Experts of a small language model.
Size: 20 layers, vocabulary 2048, 24.6M parameters.
Experts: 96 experts in each of 19 layers, 4 picks a token.
Training: a variant of Muon for the experts, 5352 steps.
Below are experts of layer 17 (counted from 0) of a mixture-of-experts language model. Rows are named router (the router's row for the expert), gate (a neuron's input weights, with its number), up (a neuron's input weights, with its number), down (a neuron's output weights, with its number) and show model dimensions 0-127. Each number is 50 + 15 x the weight over its row's rms, rounded and kept within 0 to 99.
After each expert's rows: a language model's description of what the expert responds to. This comes from a sample of Wikipedia text that the model never trained on.

# expert 56
router:38 49 40 73 49 43 70 45 68 52 29 68 43 21 52 50 74 40 67 49 73 35 57 58 64 45 51 64 45 50 48 82 41 22 26 45 39 51 61 48 67 36 63 50 65 59 38 34 25 43 44 38 36 29 35 28 61 43 22 41 53 34 65 35 45 55 77 44 54 47 43 51 53 70 61 58 56 80 67 32 42 34 39 52 55 77 33 32 65 41 67 70 44 64 61 53 50 72 47 06 44 56 32 61 65 64 39 58 40 40 44 44 47 39 47 63 42 94 40 54 19 21 33 42 66 67 62 47
gate0:50 48 49 50 48 51 15 45 32 50 54 64 23 46 41 59 49 62 36 49 46 34 39 43 39 49 62 58 50 42 72 85 69 82 50 68 46 71 23 51 26 46 50 41 28 51 78 62 48 34 41 22 33 50 54 43 30 60 20 44 32 42 28 53 52 31 61 45 54 56 45 35 43 44 64 70 40 70 61 59 57 21 41 45 52 67 32 38 26 61 35 42 59 44 39 59 40 71 22 99 64 39 51 66 80 60 59 52 35 46 52 58 67 51 51 58 33 60 36 58 54 69 80 51 52 48 44 81
up0:67 52 58 51 62 46 27 50 60 44 42 74 63 62 20 32 28 38 68 49 34 52 55 55 75 60 08 53 55 59 59 46 51 16 29 73 54 24 62 28 75 60 30 54 61 38 58 72 53 52 46 55 43 52 69 36 39 74 61 33 59 65 83 35 65 39 29 51 42 56 75 59 61 28 69 44 56 31 45 62 41 82 35 69 27 62 54 52 59 45 66 28 44 79 44 28 36 68 43 42 50 33 55 45 25 60 42 65 38 46 54 62 40 68 58 72 46 40 47 44 60 67 39 28 43 61 51 33
down0:63 30 62 44 68 45 51 58 63 54 31 39 38 66 60 47 46 43 43 36 52 57 59 74 42 22 68 62 41 48 58 60 25 50 62 79 58 76 42 40 47 55 36 62 75 49 53 52 71 65 53 16 50 39 42 25 66 46 85 34 46 48 35 47 26 82 59 31 76 41 52 52 42 54 49 62 25 74 53 42 36 29 46 46 43 63 46 28 30 71 62 47 45 66 67 35 21 56 52 13 50 50 48 34 54 34 55 62 47 42 62 58 49 71 83 58 27 56 44 67 57 74 53 77 36 64 64 29
Spaces, hyphens, word onsets. Bare spaces, hyphens in compounds like medium-range, and first letters of words after articles, such as c in census, cyclone.

# expert 63
router:33 42 47 68 53 76 73 37 62 70 15 58 40 28 74 52 77 37 71 47 55 50 65 37 70 61 25 48 33 22 76 51 31 35 61 38 41 39 41 51 66 21 71 84 61 60 57 31 65 47 62 27 27 43 24 48 54 68 58 44 71 20 62 48 47 72 50 57 46 43 54 65 32 56 68 37 45 56 58 35 33 37 45 66 53 64 28 41 45 43 36 66 26 39 51 72 39 70 50 39 19 62 66 53 52 45 55 58 42 81 49 38 51 47 47 36 51 52 45 53 43 46 17 57 60 56 43 67
gate2:24 44 60 70 55 23 45 66 40 56 44 43 47 48 65 71 43 67 36 56 29 32 55 63 67 64 30 39 49 50 45 61 61 51 20 52 64 86 34 29 58 39 59 46 60 56 65 58 43 58 33 53 40 71 60 40 62 63 41 90 59 39 70 31 25 58 37 58 44 24 43 41 43 70 48 48 65 52 36 24 59 25 50 42 50 62 47 42 67 57 49 51 19 84 68 58 62 59 60 17 37 72 63 64 40 32 28 41 64 65 66 55 67 62 57 56 41 51 58 42 38 10 53 70 73 44 42 60
up2:43 22 37 46 42 71 50 48 34 69 70 49 46 35 43 51 68 57 42 65 45 47 81 52 73 53 58 47 50 60 53 29 55 51 38 90 28 43 74 59 36 59 15 62 39 67 52 68 61 27 68 41 41 70 73 49 61 47 32 69 69 18 46 60 45 34 81 72 69 50 55 65 39 46 56 36 41 52 50 60 25 55 38 59 52 49 47 68 53 74 48 69 39 52 60 20 51 81 43 38 60 56 53 50 26 50 39 61 38 34 52 49 65 22 78 48 43 68 54 70 52 53 44 43 63 44 87 29
down2:44 51 45 32 43 38 27 41 38 25 62 72 67 29 51 26 85 64 49 79 39 31 56 81 51 43 56 22 55 68 50 56 57 58 39 38 47 39 33 48 53 48 67 18 42 39 29 44 31 23 35 63 34 44 31 51 63 79 56 41 67 37 41 57 28 62 51 72 58 45 43 40 53 43 57 50 32 74 69 37 41 19 74 60 45 57 39 70 38 44 38 49 65 56 44 62 33 36 29 40 48 73 51 51 54 63 65 38 39 79 67 54 36 48 51 59 75 59 58 47 35 39 60 78 63 42 12 46
Clause-linking conjunctions. Commas and conjunctions joining clauses: and, but, which, where, when, while, who, that, e.g. "did not cause the delay but".

# expert 58
router:47 29 42 63 57 77 53 43 41 57 28 59 60 22 60 50 67 53 87 72 68 47 61 54 58 50 28 61 38 65 59 47 43 22 46 62 35 69 85 59 60 27 49 67 48 54 39 54 44 48 37 60 14 40 51 33 55 58 48 58 59 20 57 37 56 67 70 41 55 57 31 64 57 60 65 30 48 64 81 31 39 32 42 32 26 40 56 52 46 26 47 69 36 57 67 49 64 48 55 25 54 46 55 43 42 43 76 32 45 55 63 45 28 58 61 44 21 62 42 58 47 42 29 25 45 67 70 91
gate0:42 45 46 59 43 70 73 66 31 46 64 69 27 26 52 57 31 67 44 46 46 19 56 21 48 41 67 44 53 51 80 41 53 85 51 61 53 70 63 35 19 53 22 49 17 54 79 51 46 62 51 34 30 44 50 65 55 87 51 67 41 39 33 50 53 15 43 53 41 58 39 25 57 48 48 71 61 48 52 50 65 56 47 06 44 47 36 47 39 57 34 50 51 37 53 60 45 57 40 47 36 25 37 64 74 44 76 47 54 32 39 44 54 45 15 46 25 63 55 42 66 33 64 57 55 56 40 60
up0:59 41 63 38 83 54 56 74 46 28 49 47 48 55 45 36 33 49 57 63 50 48 65 49 70 67 31 60 36 67 50 65 62 39 55 47 26 67 64 28 73 52 39 46 83 53 47 65 47 55 79 60 33 50 49 32 46 41 40 06 65 50 59 67 46 55 45 62 24 49 68 75 57 28 48 09 49 57 42 80 53 56 23 43 38 35 75 68 62 45 64 43 32 37 41 54 22 39 35 66 56 52 55 42 22 57 30 49 30 17 46 77 59 36 63 55 35 42 52 58 63 57 41 58 30 58 36 47
down0:92 17 56 57 78 57 43 70 44 36 36 36 53 48 59 85 56 51 70 50 63 61 41 49 53 53 87 45 48 48 36 63 45 57 41 54 66 92 40 60 43 51 37 53 56 66 47 38 82 65 44 17 43 60 20 48 62 34 62 65 51 35 35 52 43 25 40 63 44 45 56 37 50 45 41 38 45 53 36 41 48 51 47 48 59 67 63 58 62 64 52 50 57 70 56 46 23 29 35 46 53 81 66 49 79 20 60 39 64 39 71 62 45 43 49 60 28 27 39 59 63 50 69 81 34 39 66 40
Mid-word syllables. Middle syllables of ordinary English words after a consonant, like or, er, li, ar (Unincorp-or-ated, Creta-ce-ous, feath-er-weight).

# expert 3
router:33 50 43 54 65 74 80 39 56 67 55 56 40 14 57 45 66 55 78 62 67 27 42 49 67 50 49 76 28 28 86 64 45 49 46 61 51 34 52 54 58 46 48 70 40 53 52 36 51 51 60 32 20 39 39 27 44 60 35 44 46 19 37 47 43 69 59 50 42 49 56 50 38 73 76 38 24 76 57 23 28 23 31 49 41 48 32 32 66 46 43 58 42 39 62 77 52 71 16 53 44 53 37 45 57 55 48 63 65 50 55 33 42 56 30 48 20 56 48 59 43 62 28 33 63 75 68 55
gate1:35 48 55 40 57 54 46 58 51 33 62 31 27 43 59 63 64 60 74 53 35 39 53 45 42 48 89 67 63 68 34 43 45 72 64 79 61 65 61 64 48 37 40 72 10 40 65 39 59 43 68 72 63 28 80 62 66 37 60 44 62 50 17 47 70 48 42 74 51 54 54 49 35 49 57 65 41 64 65 22 23 45 58 59 42 60 55 51 20 35 56 78 26 56 14 54 70 47 43 35 56 57 39 68 71 65 71 48 60 41 62 42 43 37 37 43 32 54 33 41 28 64 61 76 42 47 58 45
up1:63 52 58 39 61 45 39 52 59 63 68 52 38 20 31 49 56 76 34 55 24 68 36 39 70 83 75 41 44 40 56 21 54 59 32 37 21 46 21 57 64 47 13 66 50 38 30 52 68 41 50 43 42 52 34 30 43 60 50 48 63 49 43 44 45 58 60 53 18 40 54 49 72 43 50 10 68 37 26 59 50 32 30 48 51 33 24 62 54 54 63 45 58 71 64 24 26 65 56 50 67 66 53 58 26 21 75 41 55 46 56 53 38 56 60 64 46 71 56 41 55 50 49 51 49 83 61 30
down1:45 82 40 53 31 55 31 45 43 68 35 67 33 41 37 45 49 67 51 52 60 33 34 38 42 55 25 50 52 48 16 25 71 52 44 35 48 46 76 83 34 37 26 57 49 67 61 65 55 44 51 47 43 42 34 26 40 84 37 40 60 76 20 58 58 50 32 59 54 46 51 25 32 58 49 41 33 49 53 35 27 49 62 58 45 32 56 50 35 35 73 12 75 55 33 72 60 33 32 57 71 56 28 62 62 33 49 39 44 47 39 64 37 45 67 33 52 71 45 39 54 84 35 57 29 52 49 40
Sentence-ending punctuation. Full stops ending sentences, plus line breaks and == heading markers, usually before The, In or He; e.g. "spots.", "A&M.", "==Regulation==".

# expert 54
router:53 47 47 79 57 67 76 55 42 67 28 68 37 50 63 25 46 46 76 62 63 64 58 24 79 64 44 68 31 25 66 64 50 35 32 59 61 61 42 35 61 19 75 70 42 41 26 51 45 31 54 45 24 37 33 55 69 48 44 28 63 33 48 44 69 47 58 43 61 42 54 55 49 79 84 29 51 85 70 39 48 51 34 77 26 72 47 36 64 36 51 63 21 51 52 62 50 57 47 53 27 49 49 62 35 62 53 58 55 59 62 31 48 46 66 40 45 56 40 72 58 38 36 38 49 55 79 45
gate1:16 51 60 43 58 39 74 38 45 32 31 33 57 45 38 68 56 59 65 77 36 38 48 46 34 63 66 71 54 50 36 60 73 46 41 64 37 73 63 58 35 55 45 69 30 44 75 42 54 38 53 58 54 70 60 52 66 47 47 36 21 57 30 54 72 35 47 61 67 53 62 26 42 35 71 29 84 55 81 32 35 70 63 40 38 71 65 58 33 34 47 51 39 45 35 36 64 44 36 43 65 54 39 50 53 51 92 58 51 11 40 40 83 63 40 40 26 41 60 46 44 42 53 81 57 52 52 42
up1:59 40 33 34 73 27 51 46 67 76 44 34 54 17 60 52 61 73 51 50 34 51 39 53 61 58 70 47 50 44 55 43 30 66 34 39 37 43 41 75 58 47 10 29 60 80 47 63 63 38 56 18 46 16 44 43 56 51 56 55 72 66 44 09 26 49 18 55 38 57 47 37 44 38 37 25 51 52 34 62 52 26 36 35 48 45 34 50 45 62 55 20 44 70 52 31 62 52 46 48 53 70 54 35 35 34 44 60 29 54 35 48 22 39 56 41 22 44 55 46 46 49 34 74 39 77 54 50
down1:40 79 29 55 39 62 36 72 62 76 50 55 23 33 34 69 43 60 63 65 48 48 58 32 52 39 02 60 55 45 54 40 42 34 40 61 58 30 55 56 43 80 38 38 38 44 54 63 55 43 54 50 39 60 52 44 44 60 64 30 51 72 12 34 45 42 39 63 54 48 16 45 34 36 26 39 49 55 74 39 50 48 57 33 34 36 46 40 42 54 74 30 26 69 09 44 30 27 46 43 44 41 34 56 73 30 53 43 56 36 51 47 70 57 58 30 50 70 39 53 79 51 28 29 52 51 61 32
Clause-ending commas. Commas after names, places and dates before and, which, but, who, such as University of California, Berkeley, 2013, through.

# expert 5
router:51 49 45 58 77 65 58 51 45 86 53 66 22 42 63 21 71 63 84 54 69 23 26 43 67 40 34 60 27 60 64 77 28 48 19 65 55 50 49 36 65 52 42 64 61 39 57 59 37 56 47 38 29 45 34 27 43 70 19 56 61 21 73 35 48 68 67 62 37 40 55 62 42 77 71 44 43 70 60 41 21 45 37 44 24 60 46 44 65 32 51 72 40 41 59 59 67 61 29 43 54 48 72 50 73 54 49 44 72 50 58 58 54 34 44 47 47 65 54 78 51 62 38 59 54 46 65 55
gate3:53 45 45 23 37 70 33 55 70 65 53 56 45 68 41 75 68 50 34 84 51 52 33 45 73 63 36 52 71 62 54 47 11 42 86 52 39 64 71 60 57 34 74 67 45 65 72 39 22 69 54 41 49 61 48 54 49 46 44 67 30 28 09 81 50 56 62 73 52 61 52 40 43 44 54 42 72 57 39 72 52 44 24 47 49 40 57 80 41 75 26 41 57 73 63 50 50 54 60 46 50 46 67 56 64 59 67 34 29 51 64 52 59 43 37 52 71 67 41 49 60 34 38 54 57 78 42 35
up3:41 41 62 57 50 37 73 66 47 47 66 42 33 63 75 55 60 63 86 25 32 48 44 62 42 43 66 35 45 52 52 72 48 25 36 41 62 58 45 60 89 68 47 57 45 46 50 38 47 50 65 55 28 48 82 46 56 42 54 60 48 34 37 31 30 20 73 59 69 29 64 55 51 39 56 52 44 43 25 38 23 39 73 38 43 57 61 57 41 29 37 75 53 31 51 48 59 40 00 67 57 70 59 58 61 35 35 50 45 42 43 49 61 34 42 42 34 61 73 36 58 54 50 81 17 52 56 58
down3:66 45 24 51 43 27 17 29 85 54 41 58 30 79 48 67 52 51 15 79 64 48 26 58 64 19 38 31 43 58 52 25 66 57 47 31 39 63 40 47 16 36 71 49 61 53 64 40 32 45 50 61 65 40 59 37 62 67 28 72 49 71 46 79 46 36 59 52 53 54 41 65 54 59 61 60 46 72 33 46 86 64 40 65 32 21 51 70 60 66 36 28 47 52 52 37 49 35 65 40 28 42 35 49 60 54 35 58 25 60 55 51 64 63 54 62 71 42 48 49 53 51 46 56 28 53 56 50
Sentence and section boundaries. Sentence-final periods, line breaks after sentences or section headings, and == heading markers; also odd mid-word pieces like vo-c-al, Li-qui-d.